config.yaml
experts_per_token: 4
d_shared_expert: 64
activation: "squared_relu"
tie_embeddings: "early"
lr: 0.00514
dataset: "wikipedia_en"
Below are experts of layer 5 (counted from 0) of a mixture-of-experts language model. Rows are named router (the router's row for the expert), up (a neuron's input weights, with its number) and show model dimensions 0-127. Each number is 128 + 32 x the weight over its row's rms, rounded and kept within 0 to 255.
After each expert's rows: "gets" lists some tokens that make up at least twice as much of what it gets as of all text; "mostly gets" lists some tokens that are sent to it at least half of the time. This comes from a sample of Wikipedia text that the model never trained on. Tokens count by the router's weight.

# expert 42
router [143 183 148 111  88 168 138  70 164 166 156 175 148 131 162  95 156 141 167 187  94 138  96 122  96 134 117 104  93 146  84  80 107  68 152 110 148 163 101 138 123 143 122 108 132 100 115 147 130  84 164  64  80 118 112  52 141 155  87  82  91 122 166  70 101 133 158 151 153 138 193 182 155 138 138 146 139 132 100  74 124 133 114 103 188 145 140 188 159 103 191 135 134 148  80 163 115 111 186 146 122 156  79 153 108 166 105 180 151 130 101 176 155 133 140 111 127  94 123  88 121  93 171 152 111 142 138 175]
up0 [ 62 161 136 117 127 116 161  99 114 103  47 123 125 121 103 140 117 108 114 118  75  99 122 155 125 194  49 125 164 136 120 111 116 127 102 188  72 115 162 136  92 156 165 124 127  77 118 130 146 126 180 145 131 161  86 179 153 137  71 127 175 154 133 103 119 164 162 197 151 166 117 166 126 151  79 149 150 111 107 108 145 107 155 121 174 109 130 181 164 183 141 158 117 156 108  84 105 125  72 109 118 148 167 178 133 110 107 161 151 115 119 155  56  74 141 105  87  64 128  95 135 122 173 118 125 193  98 136]
gets: " |", ":", "|", ";", "-", "="
mostly gets: " |", "):", "%;"

# expert 58
router [113 166 144 136  66 128  99 139 194 139 160 145 171 124 196 106 149 182 145 139 122 112  97 111 109 127 137 107 147 182 134  94 133 100 143  93 128 133 133 160 144 140 146 113 128 130  98 156  80 121 155 113  81  93 144 105 110 137  87  72 111  92 160  52 140 150 149 124 100 166 151 163 169  38 107 141 116 116 141  74 130 145 139  92 150  78  96 179 158 105 172 162  72 108 111 138 176 180 116 156  93 131 119 168 131 111  79 146  76 161 137 129 173 104 154 122 133 126  59  70 143 122 149 176 159 157  79 191]
up0 [141 102 152 162  89 145 110 131 127 157 167  89 158 152 104 123 190 169 112 112 155 122 132  58 151  97 146 160  93 118  78 126 172 104 149 163  64 134  86 118 132 125 131 141 111 159  92 115 102  93 163 144 122 144 170 125 151 119 121 134 162  90 136  60 106 137 114 119  63 121 124 151 124  96 151 125 126 126 126  89 144 161 126 182 155 100 113 181 115  74 174 141 198 177 137  52 144 115  79 152 123 158 111 112 189 138 104  96 201 138  66 115 143  94 180 127 114 149 158 124 142 113  98 138 114  65  88 208]
gets: "-", "|", " |", "=", ":", "."
mostly gets: "=", " •", "|", " Born", " Preceded", "-"

# expert 93
router [159 178  68 127  55 110 137 132 159 101  87 148 211 112 220 139 175 131 167 176 209 136 162 152 130 107 109 110  94 122  92  96 107  87 117 152 178 105 205 137 150 133  93  99 135 146 120 182  79 119 157  88 116  87 140  76  59 145 141 132 159 106 133 116 144 150 156 138 119 127  96 113 153 134 145 176 108 112 120 143 122 148 142 133 123  95 162 108 132 110 169 167 116 153 136 164 190 113 155 142 143 144 149 127  82 136 132 135 139 168 110 121 156  89 178 106  91 123 124  88 118  87 166 180 185 153 122 161]
up0 [118 173  87 211 137  86  94  80 151 137  96 195 181  93 181 119 132  58 118 116 145 116 129 142 170 129 117 142 155  84 133 123 142  81 116 137 213  84 187  65 132 133 109 105 153 110  88 204 125 108 107 148  96  93 111 128  67 178 133 108 127 126  70 129 128 111 167 136 110 155 110 129 134  74 125 133 152 169 156 170 107 137 195 114 113 145 152 124 185 141 151 122 136 104  62 149 127 101 126 115 138 186 155 106 156 115 110 104 141  96  80 145 137  54 117 159 133 147 135 147 142  96 143 140  87 137 115 143]
gets: " 19", " 18", "19", "18", "200", " 195"
mostly gets: " 190", " 188", " 195", "199", " 193", " 194"

# expert 73
router [120 167  63  96  84 122 126  94 156 118 126 133 222 109 146  87 183 106 115 144 144  77 125 128  90 133 140  75 139 148  97  86 118  95 119 101 137 160 142 144 107 160  92  71 116 163 144 141  71 103 128 140  79  47  96 112 113 118  90 169 155 138 139 119 133 154  88 141 198 127 142 121 173 125 150 172  93  95 152 122 165 112 131 110 121 120  88 165 147 130  79 100 117 118 120 142 107 115 192 157 114 113 108 124  73 146  98 190 136 132  77 180 193  78 139 133 140 147 170  63  76  73 146 104 135 134 112 152]
up0 [145 103  85 169 111 138 120  95 119 119  90 187 130  85 113 103 170 135 127  97  86 111 149 188 116 145 121 130 122 178 110 101 154 108 109 184 110 180 149 153 158 156  83 182  89 123 161 122 100 127 148 123 109  84  82 144 100 192 145 211  96 135 127 147 132 126 153 126  56 150  72  90 127 149 130 114 138 130 149 150 110 132 126  58  57 138 135  94 128 113 129 161 130 156  98 118 133 150 173 114 103 160  96 142  49  81 127 127 120 138 116 156 149 194  98 213 127  78 112 147 132 167 159 134 142 156  64 159]
gets: "1", "2", "3", "0", "4", "6"
mostly gets: "2010", "2020", "born", "ST", "2016", "2011"

# expert 51
router [156 158 131 104  74 168 118 161 169 155 159 146 211 125 182 138 164 136 145 143 112 136  87  88  99 121 122  90 127 161  99 126 112  96 157  83 135  85 106 120 147 119 140 123 107 147 109 184 103 113 160 120  95 130 100 127 112  83 113  72 111  93 138  55 163 161  73 138 129 145 162 146 166 106 137 122 129 123 162 125  86 130 145  92 168  36  86 167 145 135 146 120  93 161 149 187 170 193 130 183  96 140 116 194 106  90  70 125 106 168 120 144 185 129 138 148 133 116  92  93 120  92 160  81 165 155 116  87]
up0 [196 124 177 160  55 175 156 199  87 151 138 125 134 156  50 103 150 136 139 103 103 119 111 108 161 110  98  60  97 103  95 179 121  91 115 139 150 117 118  82  64 131 128 114 121 133 132 139  57 181 107 125 142 146 153 109 111 102 195 125 186 112 109  85 104 101 137 145 153 147 158 125  86 142 174 136 135 107 124 178 154 104 100 120 137  81 105 107 194 103 180 168 154 181  96 157 157 108 212 145 128 115 113 137 151 112  95  94 152 116 157 151 128 110 122 100 116 162 103 118 154 105 115 176 128 130  79 101]
gets: "|", "-", "\n", " •", "===", " -"
mostly gets: "|", " •", "-", " According", " Preceded"